config.toml
num_hidden_layers = 11
d_shared_expert = 0
lr_router = 0.000463
vocab_size = 2048
learning_rate = 0.00688
batch_tokens = 65536
train_tokens = 357500000
Below are experts of layer 4 (counted from 0) of a mixture-of-experts language model. Rows are named router (the router's row for the expert), up (a neuron's input weights, with its number) and show model dimensions 0-79. Each number is 128 + 32 x the weight over its row's rms, rounded and kept within 0 to 255. Numbers have three digits each.
Before each expert's rows: a language model's description of what the expert responds to. This comes from a sample of Wikipedia text that the model never trained on.

# expert 2
Description: Word-final noun pieces
router:091159119146161156142134049155137094144082156151127108166170107215146148133134088179121129097124134132118149127127148142060145198135074085123140111149094124120178139146154127132144141134162091142129116110109113106141093101099051119114093143
up1:075133110124156142113088076153094165141161143114102187166129142162164194167137151075166145133085122154089124114102144138161114084177144153126066141157165096098148094131166180094122149116065142182089100081126163119112139146138142148124154175
up2:147098142057108104106113143143157097108139097137133143191098110150143137153105190091127146128138155144158121148132138117142174151079171117136043111173116111189063095106154138186182101136136178165111162166148120089081148090104130194147180070
up3:144198087090137178069089101126152144116226150105096140094121087150148131091135105153132120126155172124081228141079167121156127191106120163139139130163139078131132136121168132056134108124102120114167149109166081111138176100128153130170116140
up4:132078117102121146135138129185178181114110170106152147144135093120045102099123096053122147149120091135154150111158076151172098108131075116128139134098062062114074093146115103103139155207146143168093167091121132177109105161078115137157134213
up5:163128142080154161127118137146103101201134123167154147103167079111166133102149155085162144092125071076168110199166072156108146128151103140068101101152092073100089169110068201140086115168137134107156147130083101067149124163141176096134132103
up6:112154091183067135109145124059147128137139143120184096131125153140124107171129136132131160152135178084102050030137136182114073125096101135125162088125083101142131139166093114060150135178161154156185157190142153138146141143134074139129164133
up7:102087147137164097170121159123190102088100168113135126070164130125151060107179158110054113126174143115115150104176116104064097141143130128108100091181136120097121122170107124088161148116151084112145170150175097185155117105124136112072114124
up8:120098129090181141114137111123188110140178072119099071113080144161110129126070119166122090117116134168100047070168181133075133170115149122093102167124144101139084125085135172103096137153109152176118105147147113090143088080149147183159087103
up9:101105171162147123133095174150130202160126093130090134165089101116136161119103163140152124172197194105174170090152122180158155188196100152141060145144086115139160126136159134132056067112100124135086143142098083101147108094108112115143069077
up10:151088193102150132133116107151156085097132140155132206128170103141154076128091067086134114059089173159135101086116160136049077189172141196116121138164123151162115130124153111088123131142147100150122123127170138127144149080154131100143138130
up11:174122130083112163197145135116137131145077108105149129150157126130127120173183107113113130123103109171123087122199097112046123133128137157067219171080115102090105084155110078164116082093140166143072075084145121116159099154190145108159124144
up12:128126135132115139077171244157089089128103158138123110173165182169129162149144076095106186125087099145115111164142109177153130119192091125088160127177116088115106135100135129151114129117107071128097119096214107112158128126059063139109112136

# expert 25
Description: Prepositions and colons
router:158126120136172100153129097116088124102133164104112130103144117141104192104084151096141109119078098082121153153163166124096125138133105128149160085086099083160182176181105131127170078147151110104067088165099172088129129100126096144099043128
up1:165143132093147178156118105144163149131149151097100102149121090107082123184057150142173144196122119170124113107095170157105135094123158175166140136132164146080097092177176125158155190121104100181123138094154121063111156142116087148149121164
up2:141107119117116149100125136102153115095110072127154104134202129047135091150141144081172182173119128067114118110090154142179115130175156113101153145200131090184179255133140118113097134132126119186145105128128160157141145163017104112085127167
up3:079170130123127152137198190180122074136124085146106154083129108096088165092122128065152176182191086107092167146120113151126137069157099031170163139159122157158102161179143087096161130096096078100093156089155105104113129133108147127162082120
up4:136067150105116138138129124080144158084100134125132128076152111115107098131080142106121163139102069094134136146128073127161130129090119168147181105141140118069200101162120097159140147202158064160137140090130182128155188077132040139103164127
up5:212095101072185134160164096127192186108116146087147144134100196142073098144144146120070116092095129154099130167109121095143151082111152153178147177085100089144191183125125134083130087125113099132176127137089091133169125155100090126112097153
up6:092197096145136128130154107103114096140097127174146113180114095161109130154129140120170154149171168162108151109126116097176158125146107174151107096117109152106123120128151193112114186100146109149104173101141079167152115129079171111112135063
up7:146134108128119162143099073178124091124095163161161090095087086108138158171108159065140100130061141143108149173109141225125138151110118129159092145128152070154103181152124096130135156137135098098112137166157091107088095114091102101145106135
up8:104128134172110115147149183054124102114140138155190091144119083135138206103152047155160126124098119135149097128121139143105129138115064074119161105169183100176132118163119138076123087119091136137165145077112160131126062149108148168108098125
up9:139137120071077121128124129089121126103086199142166168127152070108133116182136160128125162121124112130126117182140119184078086136127118151142144138121067108133067173175158068145096141165165097092151151106140148143112209096143128070145107120
up10:175210109100157056079132171126103101094136202122087125136109126115055111059079186154114164092137138040169154103160101149154149114109174117120108123098165098108124100188112112161150157154127125148104154187152118144130169099128110124129074110
up11:111109119163145091086065117096162114116104080121078100103069101116089068179091102092107173215146131096065141128115086160143139103121147132170109138102087138066063211149153117146164127136144129144081037152092111129168172098121147113158144109
up12:123106107113197114150164097181134147104120186106101106127131105137086124148100128117133107149149119102144144107186116148129073163058180163133123150134198112039143139143127174157185131164119173131086128141041085143194148147111118074072212076

# expert 6
Description: Commas and in
router:124135097168168110061088103122120142105152178084165120097164119195105185089202130130088094092110146121119107155151162078119132187105093104091170127110098155095175148053093128161146139165177133110093093110089147124145141091128071094117106166
up1:097121157103073113093087090127106132159146120163158154109153166097155110113120134102087181102110132100093055105122067119151155124088113134125167158134081113127091171091129144128129138185216080133132116104110109142075148123112084101146110113
up2:149079156113089095181165135152103133093113110125128128164102118068127173125178074116136147126122114119140126183107160106119113151075118148089131184147056138163150156118111144082119161124162134122120185172142181113071103122147107115141101095
up3:164096127099110128124115083126155083083140152194188146127123152199113135110186096128131084127125055137209145105126124094157147179219155129124135116127090165127145158124089133111157207158105134144070151151089187178099131171128114127170147140
up4:062131150160155146128139163040087117130118162159089147087160094134078161122142106135097119114086124097144084157056092154141139092080091203123082096126108144144093097078179149171126192121164087181095117115091143156127077126135111131158096226
up5:089126050132212120100134158173182132196090101087139144158148074095125128133056154134189110114120156138099145164112151160123118057073091144130096149117145102073118155145190151139139175156156096156112105130168138159142128133058156101105031126
up6:154144099080112141120080128094146124129086151093149100090163123117136066127147076144144170179113075129121124125126077107140170157081129216102120130127128086131070090071100146153118154137113147090126120082055161134140095075159153121151100085
up7:113131093089113161118100126128142106131153162123082154116165131110131149105154119106139135085165082137156099140150172183122126116145103149069151100108119110096107165095150158134099169188117115167134117091110100176105127122175081118139098144
up8:144162165100107115124084165106126064097147080105171145071192129172163133099165156082107109152149119171128091104115121154176108148094089088146121070133154064117178192077129132066164190165092125057158090120057155127102065114086124095092130142
up9:113151139108128130131141102114121139163091134098141148122145111085128148130110206176067140097158063164150074144122161084191153137117154107132107069085157110116074164035132147113135142130156096142139122108147055175146091148186110146140120152
up10:124095091081086115118149080132164144091135090110105177113140098106129105096088149147154069078116095126146066083134102143108136145130163145173111170126114118120134134093125139136118176129113151129097073172161092118149152112116106084078141074
up11:201150106130206110133152111148125117143114097131119186116153154104150116111139121151084137109108161145163104210146113081086142170108075145174135158130134175134133156111088138142109146153094168172150123080109067117156106072134131120189148153
up12:123169123136189123151164089097100126127132117135125110070117089134154074125119120155037100092124148107002085135170086123180060134148104144196093054108134178121097085136144101124095109130142141097144102071118112145132139099108100108141097145

# expert 22
Description: Articles and auxiliary verbs
router:146112113189151105167150108086105112118118172058158060166127114126087176107164075143103132104137174169132170142099173091140154160103116144147139142076142150095154202114110111141166118139204082150103128155044143053100084120113109120151093141
up0:121116094179126162122192098109098142174071104121107118148137114151106157118157161162146068119129140156141137122142158101097095086107128133091114074115113132115083090108074095079102152064105181138129153139070109165128122196143129125155133124
up1:096093079112103097129114102110169150125099105089130099114154182132138097094165084093063115150099094057094220115138153138098135092177111141099163096131164149129130096142111134065106148143118127111106154101148128148097106126128112168165175077
up2:167088184195115115130088140026127134148145113124126138136154078093131132114123130138163158092067112127119109095137174140134160159096083172124150097112157113139130163098159167107126116154126122113156123153101118094095101164135116156120114111
up3:114160112133144113071109125130140092156132105114124117093132113106092128155074141092146207066157164155101130111173122066191142106105118157125096105143128131073070119162076086116140100126131120085123159131080092168084150075120171153064059131
up4:130120153117120077133183085082186091194167129135096183110175150134088135086118131130189101147190110104073151132114178128123167123136087144113105133144107117127125121127072084092104132109132133139090139114099102185140184166125119135169069166
up5:159178184114159064179079102133153120135100105099125098153101139164214154177097134170128139089151162157142185160161154080141153123139079144129114156133160110122139110091129169077111145138119109102142115097085131174182133100097229089127175132
up6:118124105059143164204169114148210159115131065137127127139136086101137107108087124061110143168140136090127118118125159088159120113170100182117116117126166103173073109090184156149147151150096110164088120080147038096156092124115160096133195143
up7:151092161120134170165095128173116123127131167185159165136171147127125128170128086138124159130117082080142136167101089122129136125127138108096144099153126184113132165147111156187152132122194121130149152155120091061157126064115126163131150147
up8:160128094095110130125140102119112098134132131113120184122119213181159092148081078076146076110120118102073135165133114089117158193109132124123060099104121164144145173146053173165108102164082143122120171160140134102154180096199172115155141169
up9:127052117137106106161126101097072068067128181093109088116078114154129130182166135136131129166139121142055117169140141057134109114120124128106085184138127163103172100160189144186113082152169126099107102122128123117083151138207118177126116154
up10:135167130094123130080137126125118172156154155124132118099130180102108098088184171071128128173051135126139097090132108094156114122080122168210103132049093162141066201138081149129098143097146115121114139139167084130159156143145095156121133120
up11:063126123091113128182189177123159136115105075194101174106080131060177132119137095154125125130167130125170139130216120164069141161069130132125077174114164095115128149107102173112068154094134179100076125071099151092113161139155110114088129135

# expert 0
Description: Opening quotes and word-starts
router:166184094155176153159116111156132102105121109103129030146137112180149156152138097138148133127070098161126169139152148179082162161087092101137141139133120163173144108156129146146105070158167095154091107137096138075134145143098120153099094140
up1:182133138119099135162207134107125153116164133104113094179150113112152111033107170085165103164101107149128102144112137116167187174134114136081067124116086159059181086140165178126057139148160139109152123137174091121162162137121123132103077110
up2:137171082145152107140182072117098109162178140126168104083160123113152080130151113155121113128136091067166144161138087098091107102107119196183119143121089138141141132087140100122140087123196128164128123106099167045151118158140124107146147101
up3:150121142057150155104118187138151136153120120125105130153183255151170128145136046086165143165068117123136119122138117180119127130148125188139138142132140137121134098119163153082110139158077142126102144115166069102113065112058097121079120158
up4:156140127211130181141145113104113167107218099198093071156101149146115084141106113105143125117085145144140181146069192104077136080156078102148155104142171146101092140144111109140123164147162112065143130166100120087149117117120107150109079105
up5:140107135116193119146074141127124143155135136093165113186195128118090141150124138128132126161115139156138194183151116093117156117162103088132172119145147145113131095147158158152107097099139101105104158142104096168125145112129170125154096090
up6:168154128139154120130158094142148104106156104137080107117140143149074134137123119106137130171120095111134145083100153043205137186105136122118126157038125135138124115109109131133152154155124125154132088182078113134115109112087129165121086155
up7:195148141132113180139121181076141088180075128111151176120137092159139140143144121087114137140100168179176132105165158151050115098084102118104145124139151093169114168143133163144089160112116093115158173134149145131099079115140138105226088112
up8:101093130126135052141089065148111175121073072118147125121135150110122153099194136090113151127161084120089074176117150105105090105118105116080093154129139139105139165131160137165087184151131160141071171114105151082088145110151109182130134150
up9:125178128085170155118186082094105097138173074131140103095100131115128096151199078121139092179138130169191092117116135110123140125143196133176131156105062166095153080157107149090122161116180105137180144135115174136125167114074154126106080141
up10:141138135144083058122125138148073158162187082116193208193141150067106150162185149096115154077099201121095097104147135168066159105182137086084146130190160147144118107120165137083132090142081149159135105129130136113197156134126158129154160083
up11:104124125141135094114179115112162124174078106089203129119153110092112093141127140141105138108106100104151095131084073155168113126078119129123097125115124112128199105119157155162132144136142127117107166090170104124142130109096145181156129060
up12:122134138142155125102083127132160131161097116077124094129152178124132148162145106211104176123103128101112117104096105114137118119160107061165114150114093052066081136150096146128108116166163146063154116172124099144139097099082186185086158169

# expert 3
Description: Place-name endings
router:160106131125153075107101093158116126083121121091154117174151108134138117076096135154073101121090155119155172134114175154083180153096124135164110109132058123101130140156126088138140098138171085112123111139089162060115171083088116090107119124
up1:139128204163126134079101100149095124125111160103137099124095111136137154166092178161070115163127132108188103162105130173079150157107136122142192096138131135084071054159097113133128147101075117138139141102134118081111156100071122123134149095
up2:097114097171135133098142133122179108166202127182127150120198071127110116102119080099150156094144123130165126114124062140068122086122130138153164120112150159047114129105114123130147162118103233150111157119132138111064182091154133140191115166
up3:141161099133140136130155175122081154157135116146123114113165141161165074121101154170141177157193173132166130132112150133091131111130170205129138120074138140122103154150186134137155165068078100171133138099157142191138206151193112199124095142
up4:101113086133139153160154105112144093183092155175151153096118122095158148153118101148129088169083182071135120112132133162135168152174081088177085154147126088130145138160130129117154123130118135100135095083119173143096143146125116107078071051
up5:117088111149186143071092155077119074167151103125099104118101092161131145177158200069131116148164154163101117153128153104129080131139121172131181117088084111119175161113131120111086147124146119190165157131097186141184171106114099109155156158
up6:114103144082169118152081086114120128138090127093113154087123167115152116145137101159140133107071193167142163116151149113110111159122119173130129133144145138115117150163062122163147186176169127130145176100105178060145079069114127092117151094
up7:105108074082139101125111124081069086084171147170169134110108110152146146143133180110127148143176166135137074151085171122128159182082104132151130109085114132137122116120086027097075067167163144132120110166112140064062137089130090126083125084
up8:171201147075161073130106122100057140078142101079091131192106108136178141151171107106160096139107090089177164120097197133117178113141146170111179086111052099099148144114109149102128068125184119173139086089142158130124173147090129140119141124
up9:133107084130151148112114154113141190119085097125099151146124180122113097120118158120104104132140189162149125105061158119193115154087153199117120138108083106092083128120110096149160171180173113152136057157147098137120122139147138109088143100
up10:130070121123154128112113041118130122163084115158138189207076132146125153069088105103115189132102164162143102060130150180107165150129107124112100133183140137097110110154169142160181131135054159132140140152130087093134162106142168117118204141
up11:180109144155120118120081147150127153196108134084130168111122126151108106127097099109079126100130148130145113166159125151217108125089166064179118190160156162138133101109102122102156115168131130138168172192162138146085150156132177090089138113
up12:142098106141117137099085074119147169125100163136162137098097147116113136080113156135074100170111133107116136130076130175086139156058137075114143100145138173125176076192128196097113188134156104131098141144132144115168177164163169103157096119

# expert 27
Description: n, y and ) pieces
router:146119110120157135109153077149102136138142150078142060131151128159114151133153133148112147118128135136105209203113147155086151161127122115161166103062086142144100109158126083112213153136171111107083119183138120096172159064134111119097139185
up1:180151145083156103129104155162108116069118162125144193104179121186183124122113162157045104112136081083196147127108143110176110185137108086049131150081144115126086152129162110132142131126114170094130107209154172146112179093200086151102141188
up2:121112056143135172089156118128114097151113118124122158219140096153130095039117128146136137094075182146130109176149159172117147102096086129120091128130112162129125079162167150163134146110127123116165122119173092071136164184071159153135123153
up3:124142108177151140120143093112125082106114082186126189084139143169144126112159148190105125156187118109133053120121134163146118105164156104119137106174106066125151102163166143164123126106066152149138148056137092122106168094113112141128134190
up4:150146093192131098085087103086127127102070151054140132132150155126104076092130188128127143131125151095087150137097088150179142186172137152127104080136079179113108079137109127114133173163169151095134129126141097091104135126182159190107148148
up5:101136119142116114131106100165134049142137104135105118143170158154135088089181161071161176177131146138152114113092118133145126143131122116176120114076106104147091067159138152146069080112154136132106130107116145127151179102134083134142135130
up6:077126101114115140145170122172162102126110106152189108175097167139113159155084146102129164098067087083124062168128098125101127120136149140112076155159107170148107147160159127139127101139136108120119155136167104144104087104146126121150173141
up7:120096110163141147077166164125098122170127137142087133151165150081123119125164136150177099055129122104104094154154118155135094084054160120106120147121117081175120088166082089122040161076149124096185133126147128118142179096125098073095087153
up8:119114175134136198153153110130070125148041193119107146158132139111104139111147060188144066130182124181085130126140155149138105159154173145080175141100163153154143131149130096125169103122189124129167121114118122088153111147086165105105119110
up9:112153107110097119195131171126143141119093156138144145108156120116110159109080166101072129149089182133117135092140157121105143215160157103166153138126113164108131117093164088100159144092163110110189136184117197195117130123139104225090108163
up10:120115116087081191198070102075145111124121088122139135165147107151092097169136148073115119132131126121080140189166165134127157165170115115152157099125118126132114132092098112076177109179100096140140121134121097096092141136024169122167143165
up11:108160095140108166133198113152162122057091097108184110074176103146112097149167141123110169149100105103076095175076116104113169074115115057109171118094112150210109101090090155077172067105154144122081136100151143122140135120124105114101134107
up12:185139132191135119106159090150152169157164100124108120153124177073167215140120118051154135130117128115191141181035096140050127136118105054118173121118155196133110131171168175146117166168138139089072122142175142110088168092098103140182120080

# expert 11
Description: Capitalized word-initial pieces
router:105126043185171161106120060141136098120105125065174073127155091143118141086167090180137113087151185112081163116160171137102114124085085115164155109124077168166080141151124132169152093119139105116121093148094146109139132127096116097095101105
up1:089098109142197152130193111091116134185130094127147144151147176166180105068131166193112076103161151104106147134223153127107143125119161095161132165124163095130108106094119146193121130177145086157144108156131186117179175072148144133118187121
up2:066112103133161068138142146163163137092137059092137118168176067152147186107119140178112119081173159112104147117144129141152060116157152060054117092158122132121101064142136139122172190156130087145056135125124091156152134076128128126110097113
up3:122086149141137142086079103161075075143109154087091156138099123146142157133105107162130113135163082183143189133083131115147108105134092112142134149113094174148106045092134124106117116143138150168092141104092104197115127085113139125164148157
up4:157112134083140121167052151082150144150124096139141116118117159132103098084158067145160124104189136119048100110171147102088083188126145136147140144111135142142068126092157118117133153098167104185113147174133168130083171044137128189165127092
up5:141103132139141152058117175145171104116142154149081094148136119103158112116108153053115121156109104073162200086119126113084119115069094086104133163113103137108139103112082096132109133160122121191100139147117109147132150142134148104132140167
up6:166104145111099102130184134141175155137158134133087166128127112169163127076164126121138120101166188123103140132130176085046097119050178116172129129076087143167116092142149087162138122094146056132132178144167137132152194184087135111158080113
up7:070163074097087142142142153137100149187152103120146124146110096090169159053111113079144047108126103106091162095109156116178097153077100083119163186092118106195077124134142129137098173117156084106103106123142092114116142106152070117112138125
up8:080158142178104085100115117099134182155140186089150114075192122170105144113085174145099130175100083072104147118119109101111061159059150123134116137138115165138063114120133071155174095109083111116153123077185093132159136124117166116107124131
up9:077083109163146113133142159131165082116094174041142155185147169112152118112161108101111178115148119129109130130119097197104131077132165081188091091166096153127140109051092095134149112184037105127122144108146126149102130139150130080155088088
up10:154136195086104135155083113088089112137101111123120181093100157087141138141134133121077086151087142148107110100076097143068138172116135102187032097056071122140132079085137103174083095172154077151069153107136201187131152153118118088140155112
up11:174165148137085163131123161178172118099172078164136191134131151069138145037103082155142156159167132137092158179104103141117116142203118167108098159115053179163125110126124095102139174180137185222128106093098150136103065110127141120171141097
up12:125053116146096075137137173096082117108160132131133126118116145127157071137161046181156087136081145097145136125094143103158123175075083102130142142132109118123126115128085191150131126142166196190163157150044111157082160150151133117175127149

# expert 4
Description: -ing suffix, sports text
router:099101103140200127154142089144095128135079100101163124127166117162146109089099165166074067100098139128109177101160131125156150135101086088146162164079108134106147191128132146136108120119168028128118119180092117089139135133160087141056115142
up0:137105154162142149082131103099171104141146110034180110112099154140121118111158125144141092160176052130098088072129138147102140118109103188105090148113131131125153127098081157202108125114155090102152144203115138075111142124066141108214133074
up1:106092135170136098172160132190155064153141116151115144145132104123103129090175141135088076103133122113152122094162091185110096149156120122121095093133083137106154107150051155168110116131172188161136124163158119107132125146161141174157121098
up2:079102051159143120139135120128077201166098109101148143091101126079216110109132105107149118153188124135151154092152133114115154139125138107143087161114100091126110145116109113163108115107179155116108150175109161125140142147108162085106117143
up3:129158140104196096141152104077153171128140116097201143140187083112186141133171151127182129121091105106154139050157120128145104128096101127103103115127121110104201166129121175172068090154163151134136152141162122155145142104066137111122126215
up4:095137168143158099177145209170146156075194109147056085129154179152084145141134056074116104151125154106123124087104146110177124096134144127154117110144146155150104141170110089117177130147129150111126143142168116111090137175173139099156197169
up5:146172093200152115072134077110190154136160076183112131085135114174098126175091104107167204091138175172124088136057174110103144143150107103108107110132089085042140186161127166144194138150106163102192124150157129103110115173192119140152135181
up6:140171177077129053175094186064109189075092111094078129136198127120105149179150135138079119136155129081145129159114132176132130125099105180089173142183024131127097194121110110126159132165171106109116128141107156145105068148093078107104205076
up7:136129122170058135158092107151091168188163100214200136102167080111172128118126115128111200101137135170063114078144128147123109099115153080084135128160199125128187182118168159145146148112168104091191157103171181198130131159144123122093148135
up8:161151163112098162146195100118124154154163140102125130182150041152095112063112179122181154059171123185104162139097081177126162148127078128181089110109107140126133130139099083129131113159101135086073111134105107152124133140178087159118084125
up9:127118031073113146204145100157131139098078132149176136153166114153149167120120148105121169153140077133133139139085149145118139112088105129141071178139134133066090176044139097121135137145150103089177156134172125106149131146119180121110168102
up10:155167156089090182162114116079131137143155139162155147121118148141121073090061160128159159209115134164094130047126068090115069113138163118102119157149192146135137185125131182118079128118144111073165121096132112116090132118063120123195124186
up11:091186094173153126115192111133163106163084077157143086102112145141129108163053171128082125112057157090170133183169149140129080111107103121115128134140139075161139144124107154127116130089146168171064147114159103182114137148134117121141191092

# expert 9
Description: Coordinating conjunctions
router:129107096151151128124150126126107138129160142103123072112172137179118154069111108170162089106129149144082147172124150096129161139119089133168118105160102130094141143103090153098129119109103114083095078168096122102099127127138101128134147133
up1:153148090162154191097107112109116153101099179139128126161159131119142150102081135176073135133096147136139140084135120182128102164153090181108090147132094090178098140078127110107179176111163112145149188149155137149141139150103122166166119151
up2:137124172128107134084101163185112142048138144156121122155132129108121169098084160150145181140104095117147118166150125119125165130143100157113075151111117166112129161193171087098090128149143161167170096103099106090055189092144165107147103119
up3:174090177062083116152124119123104160107056097134155113106106098224120145160100123073119140179160121102171126122091093152125130127119082085109151112152188164078074158132122055093150119116130101120127127129107093151103177125100122155127145144
up4:165070122161122087107175117119129113120159164165109117104150093148194143134158101153090139108101206097093112127117164111135075075125114105194115127082120201080157145149097126114088107121142124172115137150122131173108066143127172156119120143
up5:110104183117124092129166148111121079126170121164101085091139171096154152137075142134107114152118113158151116184113190184146130101151138110081083106106109139101116150130112176177114095139040083130130079139109083172111157083154113088162138169
up6:141114116133145160121149050104159172171102168084179140130154108159165201117178115116161181176120159126143088089125071123154159162174140146184169121115176175120164098159145129130195163181138068166121107147113102169126115139084127111159178105
up7:073139155125203109103128104175132142141125119068118150156135105080167121141114123089120071163157113097082199163150178212143093121151103062095108160153109103122171176142102158138097108122107124127154119120110179126052103161120147116167063096
up8:125075113135101135140122109134107121127161143060148096151172194168117145100134208125181124128160085078097090119073117087100087084207121110162171109146171104099097113117165179146166154077116163155151111164160164123092154173146226138098145061
up9:102137100125163105157081073149112126104093151120099095178151125110160057123090055163109078127179132161136137151117126132179102179165121144128110042140124214128102114161134154063129142200126089076133119107133066131088148087174075129140100122
up10:126160093089080141110171126142143123143146186130128146102097123115153163135119162127163132112156174159113110149098130119116125081177158155169155072095105169195120117088067148112071117170114137132162125142144124148177100057110148090067171123
up11:158107201166100136147137123135148120116116219107094112175117146054139104090087141144134114190113152106148169116192112107173164124109159111144113135063180160158182075151122119183104104143133119102050159133075098132130164088129120128098151156
up12:077135133076174156082158163120182097126152156124061135149221146104140127137123175219127133094107142123157142131123120142098145118159112104143107173070154131164096104146194074102100143163151142089089103096125050069103144115128107161097149122

# expert 10
Description: Single consonant letters
router:136140159140207124130121104123088093095094160103124098170131088160097124083118155164082086079078162118129182157179177164107182147079092101155132113181112169184168122105109135091179092114142127105029091140099135121050133100170061106163096139
up0:108162112165171100139108133164127097133108145096159167126122168171139164157143159096111116162122124141143095140095082178138113153179196076083148135089139125172136117142148145079139115171108107183132148152108116116158182194126106172156127065
up1:088110124146061115160125082160190107138159129098116098173137107133114152148096115131127101127144096146120109105081127191164114197104094202193139127133091145185097085090143082102164116109159096119147073086088176166144181105076098113130158129
up2:121189130134093127058099133146138125078113102161085174083176134062131092175142190127141130142167118130159191125117108112120134154135157094109161096114090089131083107049086107133171112158163167131139142215111106100061096162107135131162158120
up3:161123081122106146132149147135131159118158143110157157176141147108161128116112094123070099123130153140099158104099147122088155138166200135121152121131131156115198129194187112130157118086110080059074101121055187108166141076066100121126140102
up4:146202143125107175139135107128147151166088176145123136094109122112199117118110143143121107153071156070087117148106202168083156157099113125134050165180104147122095117089102140120130129117165117138154082156090169169125056148167196111102126133
up5:075139108123066107147108143116102144096112096143122130119175106145061080124077150176132085185133089137123115106090136111112092132123139192184183108112134143134137178143096099098152104162167124101146098167139125132155128079074122099136101158
up6:049159119139129076163128140124119170146088106150070119115121128202147142075094155127086094124094153131114067150102151136136123105140129157108099178095132121140111134126105150156127145136128138093126141152167165229085068114096102181148089084
up7:125130123120155200119153154101171160103153175162161124171148104118137174139130144116176156113091130148125160147142186122133178117139161114124103105122142098107163132142143115089116167132073074127103065175040135126140190132143109122112123175
up8:123105104114069090103146088114153146105206060138136143139133106145157072137102165100118069127113172096111113124112130204103160132148201116154068149118130122096133099148111101164112111174150167152139153129078062111149132064116120125097124128
up9:103125134100139142195161074120127116121070162141181078148097151121122120137144078119131118149132131136070098133068206142160103150130109096089135173113158117112138141109166097120178112087087111108102107098173120136162118182092118128129116120
up10:103119171119167043104099174080067148121092117134152134187159175152105099103156114142155111131160126130126100070192155141125158141130155169112155121090182116112126054096168154135110158163110096120086054119112079102183090075128115150135140143
up11:165184142100165137094144111153136147095141085134172076146160160105112128148129179164127090164081143151139133161119182120094111123120071134125075125071116071102122049134101196122165088159103139102107118121097117136140135151096182053090069147

# expert 14
Description: Capital letters in abbreviations
router:140158107132173074160120105169102116102079118066146100180147095150118185102135117167090079084087143166072122160106210145091127176087099093153166076114113146166134179163097145140198115133163105134110125119129148104074164078135144135126116099
up1:104174071170191100094113098139127151117115131049165156075087148132160187157151071160097124124089154127077139140167157145103148166187148107155153154131037152124180147141079113119166078108143138104141082160098121160114153123130130157150168132
up2:090163134144129169124093099164165163135083147157102150116102144125116159155145132104074153110102130121119158190107089061097107159129109140086113086139148093094129139124127176167105188101072080101102146131127151182085142106115099130164130106
up3:160165120139163141114124166143125115093135135132164092144054082156140141078072114140129143141140154106166143136095166137101106090104083059118153156144080156081182120111142107121107151122137131065191173098138121120096092116062125109173093161
up4:147185181144145148120156198080135102131136121119165145105130094091148193103216102080128148096118089095084118115136061136050109169174082101091119079150133150152106134088134140119163121064082133108135106101143071044096102165101097152092129113
up5:128138118132126134099085026171100130141092143099148139108107177099188138154086164130100129165114121124148126135118078124196139184134134076136089132115168140110178151155118148109109169111161110138111074106133184117131127127132103142152124158
up6:154148149175089087144135130124129124141114096062124060095160097164120137135134161133151119186081140116120130185149158159027127120143145199122105121131098162135171141149129172120158171117129160109108132168089123060119155139096164157133207147
up7:103094151092159201107157160195073120135160092094109113122080142111146098164113100158141099110090114109111092044152156148112152130164118191122101129163137153096158173178088144152117163164150147115099156108152148150114134109072155076180143161
up8:131097198066193103065111168140134139135115118182139177131116098114123122103101137103090120117125165066122123135100099124138100129090117125094083059081168090121153138122157140079111159121109118153145160128207118148182151172148147095110070073
up9:134133167172148182119107110105070134115096177114141157131127087094129148083165195136165105080148184114080114120120095169136096085145082073153136125091061069115196144190108106132179134152152145102132061144083118166133123104088159160081163184
up10:112166154132065181147141033099137100126075147164092091016115177094142159139119144153177145180160125164168065135189097147122147104139125116102093150119185145137137191124157102093100133094173104126111068128181170150121139101109086183120066124
up11:146133106178126133155160165096115155148178100106146140104098072149144151134117181137152086134090122151094099128150120190060114157158132081157132076052129131067170161108133146142093115158170104110163134145138119117124109069097136113143182187
up12:146126176091143139109115133103132111111193100133143130136134129143149092108138113184099139094090176078159137074157156172166157151122120135159148186163133113097106153143143176075150127116151192112175109106153101143101112212101127111163159129